Below are experts of layer 7 (counted from 0) of a mixture-of-experts language model. Rows are named router (the router's row for the expert), up (a neuron's input weights, with its number) and show model dimensions 0-223. Each number is 500 + 50 x the weight over its row's rms, rounded and kept within 0 to 999. Numbers have three digits each.
After each expert's rows: a language model's description of what the expert responds to; "comes after" lists some tokens at least twice as common just before its tokens as in all text. This comes from a sample of Wikipedia text that the model never trained on. Tokens count by the router's weight.

# expert 19
router:510355507490555409531567501432577499448538548480466543465415410573525510529459490408479480491486563474392518439541477519519506606510481489471481501497435528479568575502490519451495605516517338454395497428449514439446493504454460472488543510573501547457484441542494549523503546507407523436474484469496558550468385514476480497516508524519538530494570508502584553420520514435485493526524529506475563467497418558556491501487476474531519530470546426440542446390539576456430455532390420506407472539491555510553480519463547481524495568513493450475551528567493511454532537541426588473430595603459426526534529443562428413543441485526629538483471500466476519494534592575527483443442
up5:546604509500343482445605487483567459543463449488513505472510496531519530438452420461459418454509489485485453502568418419459517432544511502589453523581522547476452537528458521455517471471440448504389514435545552475525459491462443442568511486478431485467354474520504512583464496525523501499427478561589531512534486559475504507554481496514447520494509404488478565558550517451519526515437448463529452559453520508539508542501516441519490480511524467348541423532543500503401471463443523486499531525488588584554555535498548429535478438478412440484513558471661540594565459459464555525590527469550535519506474537500542342487483547493409574499540540483465522404567475507514551413449
up6:500492460473518502509552495501494439435520501548437544492462424595561556544456459481460556461544535502470538545477547479613431529507568504384514496585461580470512548544470483459525549542602552531589478508486561519425462530430440467482487572479461492408474519558545518487528498608542513448430544430460481555473515528496545566436514545529559655522500530512418575468445563531440505428667558453487491461598569513543419514526464491511514477398572495524581445546481488439502515526477455569508464508580642503538508560552545510489499585566494401501447513523564436583524499499553557524540456558469454459494533564518524552583497494526423515548513496399486507499519486510500473621530
up7:447567499500516460438599424472538512415436616522550510543579505491491509533520509543529410495448544520357511495497543464531572509481529407419539587563484374509463548572491566567478563574445416591533476462512444583557536420540519474544475472497531472452481451516629475482504434496561507480460564560438445489439539540527477523494427468496550562458543555459523515448447505501372493552422495520496598397462476529587577507514551509474459431410542504435403479456577427510563519500520471465462450443505471528428582495479457452458460467543499462393501539533490484517490509506550592476485555457606449550487500462441515544437543490528483500530501505509471605536481531558576520515541
up8:502528480509549486472483582483467487543486497467440552478460536539458502467346520521454544473442514527299487502532518481506491553381575566505495421601441534485597522502460462469459517475473411540507469384492438582500404500535481501544490531426483478497463507481475487511533481473550496555520423521535434606422524391528533574454556412468557454438561499459384481555576437467592393470585478479468537499566474535508535491476412469639508561458554471474500574523580480568456545504526527489465541503467545476506494494510416573543482488505508505591436431495471524464506530556472485476487503433503437535433414495469443503512603530509487522526522447441502481553457538571532520414553
up9:538530548563322433470439550504492459539375587538506572512480553527535482535559625419521577458386485492522535473449512551459548533527489414514487488462449485437597607482508556493571541521508470510416427501477511548457540569471450498431474509467501421481518587507552531520469471540476444495459457495442486555502448477545511430529476511483514521510431520452406450422497533508578538528503570379515433485510384523539507494454460557447502529504556523496508521606553538451507529534453474509386528472470397439513505583450423471554506528518480560552459551493575557489498447525433565495465529519486415479540453488573410471426453472486533532508398422458430542488586510528485408501506
up10:496526456571521487576497463476480474569504501526526429505417548564498533454500524466512542498544513478480482520427529521484513508539476574480469450519483503388562568473497530425477518552483507439523460539412483477545528388536560487462531543548472454573508459461486504505465473510370494465422431532508494534519490542439471474483493568475506437487429496526661481474592478413513470457440521575486589553500426609561478543514528424480541545500505583591548523459588514480483440410501487553595544389431544653565589561517571531434480516581594414466484482524541485506461415481484571436500432512504407472520539461455468487475473512554480545510462497462480592530456469555414479448366
up11:564513613548550464403462495440569484517570539565528501529504495411467519404489490522568441414496417541494429465548460551560498445448506501443500541540628545560523606524480515389503440500542536453523568545439471485541445469524534463520480539447556495516502475500579515491465510504557499574580472433447447577480459496465395461415489451462573538450516544502580516432539463543490536594540494521492476413554485483466602473551465500476555533583516442518574470539574483512512430477610579565530544559484546539489418493443561449554520419528513535368504539499436482521482458528548525515429507469499528426483489527577474367552489613570544492476464507431458517538533465551463488565428
up12:509543521507433441432511540509530473606420453574513472552487489499458509588545437450465475532463465476383451514537456547510507466416552385488598463428437450491487470451483453453512497508585490474422437503539494474588419509424610420516480415455531517543476529497514500442542558546465485518413563496504472473540505503513455493453677485533453565469547477488465491456523470480494380583545532510460532477453531479464464506440467490505472522496510593487466495534458460586593425457568365497457437577487551493418402488478584530487551560443494378441571477474444452539540441484509539513513485447521476577430541445505454510486528507472520638458445534498439447491494467462512532490402
up13:514481498542493536469506539470487540534602521481471521561520522458527474569426498500465507478482557499461563529418517451660548477416543536494592502540499487466498522396550591511515549551496475545440539388483478450566536540487501620565516535474492482527441505490545552474528581546541506470521565477410538436436413562500554458559516518519539525515562454463554569458442485458562386522430423576613495485453468537563543471449566461534561573558501450491522432519427546496474445563482552430451406433546452590528390460507536551462532565566507490489475538456506556533507415465443409530510585480517424527516505561566494413587470494497495494521455532571487583473565421472536590517442
Coordinating conjunctions
comes after: ",", " and", " well", "s", " but", " or"

# expert 13
router:585455512504539418492448431370546464422508473431440540504501452543534500519427514499619452444466514525390511474542569464570423530586526507514519592482362486504613515496478478451521482492441470555478410498447478472525436519502521555457494587462461476426461410437434532422462501462422583515415487451457586494435372512541523422466514422555539541529510446500484511418474470411539535568507465559510527452510480521527560459537513552468537499491518546479484499505485412505521429506513468455399469548591510531463530466505540488560431542529547424378522430515541480493492519512482563515512516502441489467531517421545451443575464525596493508559424463416561466551534467605554491474426
up3:465461533521540518531592428502491464516539504449499492537547541569503509495572498484526475534400437482589531447437516445631429551530508573445426356459548431484522523499499597408515514563452501523501489517471562427553505470433528509511422496509525527442500430496462638502541383471482546481458495486488508606622563562523542431551509519451459500504516474542535483607520548490503547518492401580451514501404516489524503501433563416543449514490561457548522357494600552458467503494522570495481567460457435543583465508494422417537536512533483463505534460461488455445524511505558559509584579584555549510487513549606476475575541489533594496443399496513495500477519558554449476495517
up4:473514499471512454523503521433491473444446487495507503496484419549488451558522578560484535409556500531504463491423536550522507520468525551518467493497423438481557589519511534505489555476477544422463596405470486467595500471421539427456524490425531619605477423668529492529443464530481533484538414579472504517518594476561534515509533409396595498504496584498480404520568467468477462532583506480550524531469532445482545475627581536448502597459530448563474460560530546525465490510524515482418501483556567409520490573537415479514429565550549527516557537428519421459463483436524495445445463478619412537469410470429518526501559537522515488551500520534536515631476493482564520450444
up5:525554506544483489398491444529500570574437474456483626630515471544505444514486512473476583461511493480494562423496463506544513507554485501443479484528455394455605541553466538480467401539407491529414396523467430498422489501442495521499492530456553515494531551476477577481529575520444535506449434445492597524606505504537487605496465489477486565395481660399469493412496550540562539522480540517544482464510590530495499435536539432449607466474483507466466540456482491513442494563511512497529520553541511573545481510492518463450565411504512559431475506544488460427579606472510500485462592534464495453452487422517466548464553548594425570553507598484612460485535435556480560500476
up6:512508496508453454513502392440572503544508529530482514559534476566587466479437390456411473492578534546460506484500443511569514519521469550497484509539548424564460466486420450522488530503496477490548434495577524539523594491429572587460426453403458479640460525585454647547460528553510525489423539432514465511423530522568482577520446564585541537539447520558454542531451506524532384513507492454500500406451497448513597575503480584507489543521486431535520503504468510551499519504471501592415452520469589520476553586466546384463468541552432492489389463577488595501468501385425587541429519487598493524577480478486475460463484483459512468526515534493516554435505466552471544429533
up7:556479491492540530480539509490533513517676535489565464533514372538603523477560502510520482537448456482512546480581513382475496530530497493487530440432556548490522544592486501442503539507474519477524520514516478499581501566471468502523521544584509522617500488517473433402432541536522538569412485612573453536583514452539473488378533547493558504597517580470481435418482478488511516414484535459513431438559490480466454554527445413370512537494505511514484467545500495468419418466556428569476580427647478589534396528461430491542475501476433436539566472530547561460525534543404466559510517476536536492513512469526507452568358504484502529415500486532453449517495534475493454561488
up8:493490563499491448510471382524470530508564486544410510482478392500483594430420423473551536516486534516541477491435437453508491516450493454524558522505505477474510495436500524480580509420556608453456464523330440534548476520580462515518490561554446622506474566579458491481414527509498475389554467396436501491585541470487458458612546570452450436532488470449486606476535520421547451544511587485464514496527460517536572476489555614507529472450457535474506447517500569457573515474538478498438533553532487503474513507499502476596509498407588512585487479507543519476634486535524500625431530484505405503522515489575472503591518553429472512621473481482513524453517465546468449521588
up9:529474516459448515487483493465510418442466438515458530525524509476543492616504491549454484468530521568510577542539487522477499429608539448439578553560492491533461473489511515518534496471520481474439526476558455477524404481533458387517391567482477543434564570536468580534601501537499465515575514559515558573435505456520539518479567509506534504564594541458522545558560411472496471520550545408542536434542531447455533494514462476480477515523485508475462547524526468517555504546447521486490605468515465542549481494424479474420434538514572485527531561533536543637573593513464571477544574506533570476300514574500508398518452458544565580512336492504588386442509512525455520427511
up10:524468394434476564449560523580452524483508492466521636494571619452487535492574494510519530479523502393418499432455421450582494474570480513454539478419530515441565499479511502536432524381417514546448521467441520478498464523545473473437379424568475432580500492552424550575429457556444540473524503434415472502445475507477452449475468545546505424363415557487471518464475461445511517505526497440484422484509519511561447517499442464419441524444554510412511504445565522426481444517522494529528539497478460490478479488507471523496481570488556493532618514577507457420394513456552514532509454450547407513467428519490456502543497460407579526493484594563447400493535423457598524497509
up11:546463569506543443502545507377523543473515551374449563542483485588428529456507478491521526482485592500389446479530547492469532437523563464528481551535473466471456536519454490513470452525571584552498632498492400481497501430441492510436447534552549390447486427562434478484430508439489547560565509459466671516518448533488441501468482424470445409490504453422518481515475487485608462397525409513432550409512485533478504624553607443507465548528572535512581457466525464580497551563468501489443468468533439429512463461454567450496488493512485423420516418470553427562479511551492543492525505496500470502609454473521528540570501506534493465595427473503499465511564502524508581447476
Spatial and positional words
comes after: " on", " at", " the", "|", " |\n", " from"

# expert 23
router:567415531541463497494560505461526452460542541425457488475502411541647457551446468515563526465427534499486558415538507574515564493528513448478532460413506469552663595440448581497578465461448471450503474468527480519572450513595517471516397456525451490455516477511468493471541572503456625462480528442390577557476446573489457509459471484547578496499555445507505490371506435417499388526597529542425567522504430510519505436543489519548512505556536458550513463467516453435409482581446524474454507540591493567583541563480512398514500468508586435480556461515540493465475580543500532524534460484525498549487533491557477462534509531570585496565445551487570533492512477568455480448432
up2:506542579503483400528478473486514518502604530427529514521584540496467540578416524506513527530548507493567573449542492532505527480409494526489493473548452479514579562418488503464395416466435491489523402389549541439470410528518511492497498482501447505410493422428424484540479491475507459599550522475537584494508485506473485439499444489567436476405571504440497500468553399531595428542544505503422520543531510458454454381611591430562521585455492413565502523534483539399476534601445477447494532508537565489475411483430480533495456559463492571484544442526420477523513580564503527460484439613556417517532470450527559426609495515487559481504483564544508535481563509466592491488463
up3:523478520475487510442521483497526557467595445506478588521524531512588487543434505549512469440433387566514496519576467519512532448557454507580425476598393493538523465538404531453447417463514541554474444552561431581570567539440527415509435505558454430421492431520599505514496531475522591457467493464442530519595569468507443604500508484525507547521361495548517557478459545522530571472542545517481528525512527474530572505548568484486503469526503444504538577548520532494465430509388532501451428435556561588547445565489523421428456559459538489526577497531576504561494513567525585480507444514512515525588578441546456565461530473358534506456444498441509594470544457545590478485509
up4:518508466483559444542592459495468537476591445444445502481456597496552616587428493392499424532492571472500481479474446429600469490499498442526476602446444486471478536517592460491551516496439490463513547446551513528517450512486461530465493573594567467539382518472495520537413464503500491485587522396394512494482501534492548592525572503467527515465543546402468514480528455562527496537521482496540440524528576505554640499479511461521500517507575515544618509548486521554449481575579517545477504438515475524508532522514530496381564496535538475507501523534539493543469398455445492502528536502506503579584439510430333552577485472475564454525598582448527482616487476481611496464493
up5:527438442433577538476504504493510452422589554538548449444470559489501408496410499515607483437547514490470570500432556548555481555512526454440507498597541558437527501522456387463500586407495532410486481508468460400531600508455450471517561465463485522512477478515447393593422528531524525515577488541521491516554527511447486417455555487482527502442422541542450428388645516492451519495487482566531618568509423506529509468537490415421525541510435528438592490446537451510447549494463492480584479482482485585451547507455430526533424497610498550513452504428491522433545494580362489536542569481495545549535575453492497498558484449498484522432514551495500475483503438545525458530409
up6:588508587550464494461458510478497644498485565504483596474493509439530436512499513500497381603478487478519567489554490465517441478425474497520476511462518530479539524450534570467575465507495478476427485512491328510481537559485540579451505551478388504547572470476576520510443421452478509458560499519375536522482543450608527437568549544490519449456510477498511401381558474450411472422563416514514565534557512530411516423451532456527612514444462644455532481489438451453518475523433473418502583520516530441567482447460510445468563447504557456541597434491567464498509516430501515493417482467475500489421564507536498513478537481482530484436445557447545414508459457520520510443519
up7:511471519481532484447480499479570507460517519467424478511438507466441487437503427534515552559469502461566480519538538528481567488566523546523474507483482533336560436457400558500436517467513444521414590501469448496487509495513527464487627574513424455528551477476459508477485531552476594509508569459498414580536474505452477460561490549448549479542611551437545550475460421528475556517604459389481548588521475469497475502534449516499431602505418487565506529367364480464479512464456517525361541503506559553520407495506482341515477516473483584525455487482506450527432502543498556544457575426495477514418543457430467542566524501479412517577536515463498425586560504476518576503534
up8:496442493516445444514596469504481465543537471440525422452486447497580393587468456476535625486532470457494429487454500479553524531464553484558488491432498639530587536457485428466411468526463465499456499446577536578433514475516537438476497593542513526492498526438480491587580568437513525446575530475394467554590553390528481476513468538560462531456510462477518489457360458329492488388488451518534564533534551481576499491456430543487513467494495531421429434515507444455458492620422517579529594555509489469490509515491498462498490445524523396431510496483438485495536506476522592516518561487504531412559516485523524446493525559540523487512495629423453520556487532445549550521492
up9:556413449525501541549440475463492483400524514494433493554513422499539448496368512463472520505424488405499487547539509490563492483418463522462576462493485384491603366394497541375541483593419393518517460540527453469524407543471496383548438560469536573466543485527509460482502464469405536483546524568507538508471588512461521471476534471422501467447533471525457537571432463446476504554455476454562531473524509489457550454440499498477542469541474446511544514466530590439445581595519461413451573509412498527496494507413474467403538537511456421520604543512479494417475472581501482520588445513535541449487548524487533559555502447590515472589519531480412548552487468567489534437504
up10:529529593412542458571447526526608530513484612461490500499436474513477492539447469568435519476407510482424485509526542450555463518493558492558510509471473567419458488468552596577484561526528475504551386535534330480399433440489459507495428501542520420566430488591433427536511562601479454482391516562547555508571522459449449437476517431527438467505559436544479506435450552507440484528564500507464486588495584522433520547485459435530505462529509406554533507516594405534542512483483488490496470468543508399546507507525561501523534443425575543455540427457550473558528448482534484541419516411535540487559530467498479408511433536520485604529563433460453506569526462543532460528513
Infobox and header labels
comes after: "-", "==", "|", "===", "\n\n", " •"

# expert 3
router:549482550480527427556437500481554452564516542516466548440487530552586418494473550521543465397429481560388576325482564459507576542509551454491542513450407494404606629533501576486574484461483457487452522514434479489464479510488419450550426528483495521555478479497417524482460546541401631565479480482551543529514460503573501496496497469465485491445553466499457505431595498417483505541536549490552584487578499504519545441435428503506527506510485470479559450520505473463538456536491443522466432586602529561518518475444575493507478619504544501471452445521493501513521537527442560510540503489607510593527470592525399467564451560527512516523451597440512533533482506587481571430466
up3:492449469525509494414494476499477438620581458514500477475431473624515434564504448532506548533489603500459464580573387495514488501491499497484493488538462434452502481556449518538533471490515530508569396487423539500508364480508495531542346546492536486510625479489493491594519565531480482534426524544460567541571497546501453400400472458494466574527605472497485541421455516481505405456538489546399517454433468452521435508519474508452478577410562392440400451465474492487474510522522480551583450500499523512520431463492467486470495504417457485441492569545541474489603511493558532469550516459520594544478395473548508389536527545538552476485510516434549538438589594567489519532514
up4:543502442487421492410470526488513504558530490483454551522557484465585544533432480517456414497550558450510540513496519598429429544426520457608531460533475559524485534515449607579561484490485535566554563444461568500436497540462606495474395507490509419386531465364518505487418505425555526583534472381557527515437461571553530498524531526530516503517549548497536409367512489535512521561471529466533509549441480487452510460473496538499568537461466482517484535512574528509511471507545575584454530389455516488625523521537497402442439446482501470556465470509531466397432589555505544531484568434524481502581536589460411506593458445480515450423464520545428462514489529481498581456475
up5:556593547376440473528455535406536591452517506526498483449520426420502512484522470527480470441489480517501531412495507489500507589410572499495532494469474451483419522517446538565593513495507501415544529431478497474575507430466492548511472503487492421461558498441418507446560529461555572458515587496455451576489402494477371502516425512478495416514447514499452484559477405497491559588526489578481465533628531455527562407477457500551518575557507563429569434525512449551455463523482471490487457435428579534444524444493512537500459556442461563494475494491491472522517500513585442461441447526618523536527511476523492523559533632532519394503483465456456502473608489568604496413621
up6:532525531446571494557470542487518509565576542567550585544517451485488535445524527622483560468551520479406504512461450436551443535465574492542506525563422466510480499528530425482506610568484485425550493398550450515441495479406415526449574580485558565514534517445497589375469502561496500486338493511506475542446490497515503501553491463492500504569548431483479469503597441448499554516482515466577602542503535566409509559492476422537511491463449500465500622420485419573527401552447463544471532516615529509538548469482438470479469591445457517511522509462585502516521528485411535446480529532470563539456530506425464559569525433631509493525543478570500398496501591489507472498524
up7:460423504415441583481524553452482499462517467491552575543551473510546561436455413465487541497442531539527454408544493435459565517501499454444480535475492456627502482452445400472535477513443521364519536412535590404521473519479494468500511520502508508468567523490566441496420570567537467558516532604500553585488474518415435550534592443466462546585450513532490550406582441546566534483614537516470482471387515437511543518575525442578519554497556503451550469469519441518453511495520516521538478458482500544545538560372462505466455506462405464504499468543494480479540609578507411492530502497494407505482480567560546470449526572445423620521481619508524516525484484453471529559438
up8:533494488490519460503401382531506459507516529458530482486430492542596537555474518450452508493442575535493551520544518394459503509489471462478553468577519524483444585441507544512549442546475420514373519518474508527496512437535460446492580506526575433438567417529572547430461526587503525519611633509555406564489467442523491499483501525522473533573534484545522495543547467459552542503485450562542501499464465485501538591433509445450520555425518428545470547511525475529455468546548436384571433598515496509461524524536570537507607516426563452437447441472527539560554498495578552519531473491426473487475484477486422496477463498522493534397443560510409455567529381672480528404490
up9:476570564476498567475422516488518486499521565448515431560449468436534483600408508478451521441511505552478510521433485468537523531469516514538525420526529513491529542508465517539527608415503568458487503471557355469568375433545530434404586527597541534504543429449469550419453517479443534502492431542489430456498526517479490458500485549488533569540527488553559554363454561451456493543477439529513475517645530522538436497552513460398456573433523514492466473512567482510510506556414589478486498546477495518526517479471488485574466511556496409429538500585445441478455593407520493502489497505528541479543545468639445451412571488585469528517467520434481574490476490481445444617401
up10:510479528519474470443486514517499504526485530493574511413526529507469512525518516459502412528391496524520498521535462575515439504434574617563589383491462455453543451509408539434592458552493465517502495377496474514514583516409489469511507450527519459500392475576447517445493516454425455408448581421485397501515506477508526513514513536466531471534563539488508495461617500467502454505516509572479541523575511428543500458497534460479500604532502487543516469408534521432414439475496440459455479543556480503509442520427493515567584478492352370431549538413458480387442483609525474432542533483484553506436465509523407545448597528452488575495530455541569469597534510441535565507444
up11:565555557542510446447470528417506490472506508474534463401489492550495546522374550604528487552365595527489537484562481472466484592508444515522440492413439507431640487506491586483557500361503583447525519511503554479471463523384522511451485489453552407475429415511446454459300604418510515561502458509489519511494459492524523552641493469478528486482497554452557569523533557547511458451451533509560506462526441595443550548516462492458555466422545578504462489579479397486504488455501491565519491472517507511481446480513446532535464512494598553518529473387492503464548505519493449520414532446420479615481501475509450506490412541521515504491506462503444527514448484506523531508477
Digits ending years, measures
comes after: "201", "200", "199", "202", "198", "197"

# expert 29
router:508442584349525464469516454416599344469548475473388536476506443540511485483534569515497498457443542464383504415534511436521473496458527451484545569468423461482505599470432554488548449516450488454498471471459503550578457450475494472513482449569441496518520423470529587487476490552466625542501509508443557518503470594520453499510517514529565548573577507520536543441468469428498535566597443609511510449553420546504487465552553535524461538462611466410566469509436511488508375494564472517465466521484541558510481553499504455585486578546503459429518514531498590462459515472418579507478571503542470567479553468568480392507483500516496557481447542464554504458521542541577444393498
up2:533507547625537550545530433523460450458481492354446488575523430529470564560559547517491586407367419393467443466595523436534547640553471528586543492530487626548535492535518493531569448506452513507523470549523487467505467558485479457553458481434538471442508466505416455571475566422438512430519417488463425494502526493525513555525587548516506484424529460480580516481507448462518478548503538546429494476424601565473517530511462442584546526482568463408429526471423488575484465484550570585553438513481542477532496476483504483472518611499533485490536499432533569549544613459528543523428505533482558545522469444435517467528523517604486477483478547531560447483565433436511473495515
up3:506580402472476395563453517535455423528563492442484514472487481584518451530500527483497461531533457546489482384523508427528529497548511525558432471480504534514465485457525496528594474499527546424501465470465501438447451417509460484450471438447486573472481426440491627486511546504506483534529347531502526475510447488484494396480518485498489475484415374420517457504499491482569469582505482530485504503529574511588576536466534528527404545537447387470558561445490636480507493439494442488523468443520458590483527494449517433501552576494549448458487466541449474452495547466609583412450440467578410529454550456502518534473493507556517542646445512540440588565523521578545443608451
up4:510414430382438538523544464459508466440491518536514561425552568496510514483530552366514526569397497516501481596503534495475559555456501514479561462425560439540574519527522435474499479501472502487449492512524449537529480544495440473525513540411471494451455475555564514503559476486490554539467398477458389483461524470541465426444594463471488527532468611529519583508467468417527503520401401515488500470528519484484512535455508411512541509582517528496577515533556389451552492564568522449455485460436513621405459503540510487553497434474474342525523563530494471452624485579595509510429564588575526499644504484488511452459453439459521412493511487457555500500558483563500453490448
up5:459483518350586520530458435401557375497563514526437493551425529479441480514505491524439540540442550441450496408482570510559447498506558459498511617476513553459504480544508590494472504487394491397529386457404484614527502450512508517465531538612505477497516464492459557424500507574478548510573479481473540421584458529383436472535484523531520507516494540548673492504463606462464524491482487498461520537482492475469492501550508440558453557515571482408563506568408465478539512557507488547534440569447541464583525612490543519546471509536575549491561510440489485553468456521451544433560485514549464425493583513559588495566531522484517562477473457468540434518523520490512493516408
up6:532435533552427563519520507522465462431529472494402531487476547384467498504534527527490516482503551590481499535462580505478498488448474383459529463484404355474469493537467583514537484584469440488544488420483463511505438494459433561519498523524438475442484459486485559541454499451434496493601390519374611516546431513463540469540541499479477501566555450510628506527528500390499580484578465417572443565534494511410444483547525451551469528453433476467546462458539505466528589474579460452439553527515481523554426627483432517564599555468530463505482514504530472537444587441454502507560564532538390514440499468493538450479474549519567555427457554607531520520465454441558503523514
up7:565496468481552444400493596429480494485508587498567412468491511422491502647531510474526500542523516414533517579505503535473505598587500495441482374426477437540485606422530478462588490492565495471495519532519537564501522513531541505534481405408519585429497585490488532550453558481489459539479505527444457527520537525502550478424544549504483591482592483476484453461500536500506503460488546439528567596475471559518487492529453463528495449482495467528491477435444534468470563485513493507447427441522553559505433524502595390410460482535451574374558441447546485541532532474627494492575450426545491485560452536489531510568586418549471588503368544510564377465517473472482481490494
up8:517446519442565518496503513476426555497529426494523527489485452477451532464485527500498509589496447544540482518521513571472407581385518541489524499340472439517517541548570556472510456538537475536489461473497526472518504409423639475455384518557561430513476522597535562495594483514456493510420513407467521542538494537455516584525489482567498424449524428518455560580548412492469411498470479583563479449592485482465481564418523583387463541420515441463520527488526490531531402485516546456498430516542575504515493458559535516571424491475537387472522518609489518474490462525468570526534486445445571476486431574574513445505538595470416567445446443428523503564477483549469510535414
up9:500465618449581462426442512512727390486451488461521544620548489551532466473488510557534541413515570463458586520416535438438441505528493540562562399477499560520466569474567490567521583501543498492401399537469565500529359516458457497496480416500520549567539475529499485542539498496563513562531468471524475494495548570612427436539465526419630522543473498501502574455470479437472491463481526488528477469486470541521536462540479577469524549443548499462527454478433536497549367490542485534560536556506582512396494564449477547577445480427548554437559508602470536421526486462476459506515465516471483541514523519482496447540481443543472495485488563500526507499540447503520480503515
up10:424507617559519483642407439521525378571564466493488439490478484537568505470548529522563493512520479499532535476606552592515476472428485536581554534411448545492400541460481474445495511508453519488549547532465531503493568535499497520510451444508487495578492503438462478425447396483484517526497516488500452480466536473567493442577483501376484650518510454457471453394458552511428495535520489567511515510531493536457476528548452501471496423518525468585463499501440555436408485516505462475455522501496433511565421488516531544619456477636502486501450491541502462478481533485348600614472490422541517599535502440533540455502454472527555453467481492449543527477619523617514522474507
Proper-noun first pieces
comes after: "-", " \"", ",", " of", ":", "."

# expert 1
router:552467523421499440534523496447568510558548553480474587468618400583496475511362477516606511441503623468455596398542480517532527460491533463433550535480524481500601513485463505487535485444414455496499464440506516518493463472480485525500469566532417523543453433483500533439424483551453607540453510412515612552467499512481500527476583465529572531546517505557494547446485345486508395510547465454508497546540527473498510488463475527571506529512535515475625476433461513497452452602503467507369503520519489490514545566522507479607462492580448530455479439426529561429493624465459568529510506530561550520575597544526444455480475520516483551548526565410474510491569532584512505490462
up1:552556558355463511455429478455532526541522464518522571578481525499451414501444519478512568503536537519436515513504558416470552445542592505479488575490497449570553556538459513495546560448508477468501551441511501495502471573525574414499457444413551574483508455587498591422468531569498584519432458499525540544460407493470550573378511477463516489569506521529468489513487431559478516519591535434516464566553470402485442511530448539502482594451512623471543479536559481445524502505566539591456558529549563576385560493515552459611496478519404454406561518455477522532529432499389534531527507441502552451417472571535452523428391557573516539464480436537540448481527534497492522461513
up2:450558480511431502392473541458481502545564507439555512550509531520520481499373465425505491435566444470459432504497492506493522546484508521517477541539458517581475585501529590461484520529442530586548486531505460587491584509427473452526532532533469454535536501574528588403445532501510457519470554414440521567477442526442491412529541446598487478549442382628558513411547361549453529469488479597540506541458439489672500404485556518476540477480486473552544500437538520507523496537476534513464481450521474551523468536502422503503526527616439483494433532544535587513573536561495474442561501576532443539584605569524518453464502496499453471535447574458547459409514467523479487517611
up3:570464445570529476563498461571495540578508593444546592541429504509460513502477545507504479532514508443458569460473569471464463503338501555421491424473458496428578488509492491499598498474493450525477519571523546550522510454475515473499582459467519461478491447540523489597371536564472505586560458542503507440488572506510490511499566501481544521457521471504611461465491423483479547471515590419484564479523431576494577405509503507496488516455485517533515489504536516512439561542462450527615577555531521461450450512470485448559474444491512414410444471509467365518565491553480460592593438533571576644451459478478501584517528395418401475551481597501470478473521514548491498453414
up4:550478489527515470474526506501438489564543527564481522494546571428494509571409489434616464488444460444478526517500485499501547469527469423549501465437500506431435517387475549489496512458552513562530574460562508468619475464426538544438478507540589479466499482519479602549457393468462512517458419438450521401483529488544513424530526528508550475502486552444463481600615540462473444511436453459506499490525358574466641536475448558541477490506451536365546541544486472418377503500508429451378478493492569542512530469548465488534541502538472485471451420501437558513463510513523548553467560432539456582643426517424477526516480585549501515511454591460483516496462476497512520509601
up5:558414506519583549487525454492464491483509618551442541381530473553550444552453472577503525512455499425435468537559495549509488445542449544423507548405449423482450441464497552468535458509522528426538474586449513489534562438493474448589475442481502512505564530498563482411474524554501510523537561415509526478542423512588508544451520490605627475493517611483521506486409408455526458434591520435418495528541496470513441530521523572552554491443491571411464477548472467554466498553487485488494614432413557534459588530457517455526483485469464409616471500450475587481562566492449445576477563460604529476560489470583556482449459492464508484496439532473515568420502535542523460545414
up6:503489588527516537475519473555544433479607472561460479568505468494541474512550474533545491478465477533493491454582523452483459482484497518576426574566495449609528486523402564517455520589508393613473424446539528469603492456538573491485465459503427438501428468441514427530436487570523505494490483458449583550539387495496508459520467422488557534537570519517454430477433416496460504490432544526490504561510488545463489495558561541553525502498580418445507529497515442451482490497505363446480479502559522442522538529489446473528402473474575461468621513498520594562514502448417435473432521602445541598527513442495450565518539469621445487453535577483444519592494452603598450537561
up7:551481430513505436498553426505583480405537519483528483519505404547451467574429530525495518373535501429526523615537567416486466571636502530580510628510500570506606495579460547438491555516472419393464470514390592448514521399507507402583557467485504507558502523472461638396474493507455459469528508511472525422452425488599548461529555493486464432541443506488500521517498548531483429597521460533557543437565512567471512433584461527472522463475462503510423493529472527455501491541496422535562568486551522543494539457529463443504532544534544532497486515544481441516532509501469461495575507567477459502553539470555456517522455420507579551489473501567470413600569529445445540468477
up8:549500555522419528514512465467502421471546498522534547454400504528591548523476466488493437439520421488464404490525455509553461453504598435444507503479359547507519453564360491447482445466490397481473396513506495520513393490582380569559423467510580447518500421544605534486457521508410529491594521521447559572527502550558546585529443532406483516483429422524500520501523465485446458486494475491530509427442568526488544418435506536559531434577465504477442444468503524537504507526575457403459573614639454543491447543526517530485568480504478510533535566622492496489467440588523558497453512465473446431488534526549561526507460555538467438545501456513549481464513489550540463467487
up9:517394490488405531500481547476486530472579390487360511448425406674447550479435533539500452442395461460478497453441432483542485472400465476513518553511506389449415476524524558514563457419523545520533420503449541372521483495498624534569536543478537470498490482500605546498484530509525514617519503426516525510560465541512477540596577537467478486543471450567476519405516483529525471556536462604536587530497530490528464555478533547494481542454435508464561440490562549489493530550416475572431486475455453492541459574506489474473440457563519465553548439459513435443545545496538593509587595514447517602489494514463449498506455523515501507451485460453512508519516512466528485383464
Institution and competition names
comes after: " the", " of", " National", " The", " World", "'s"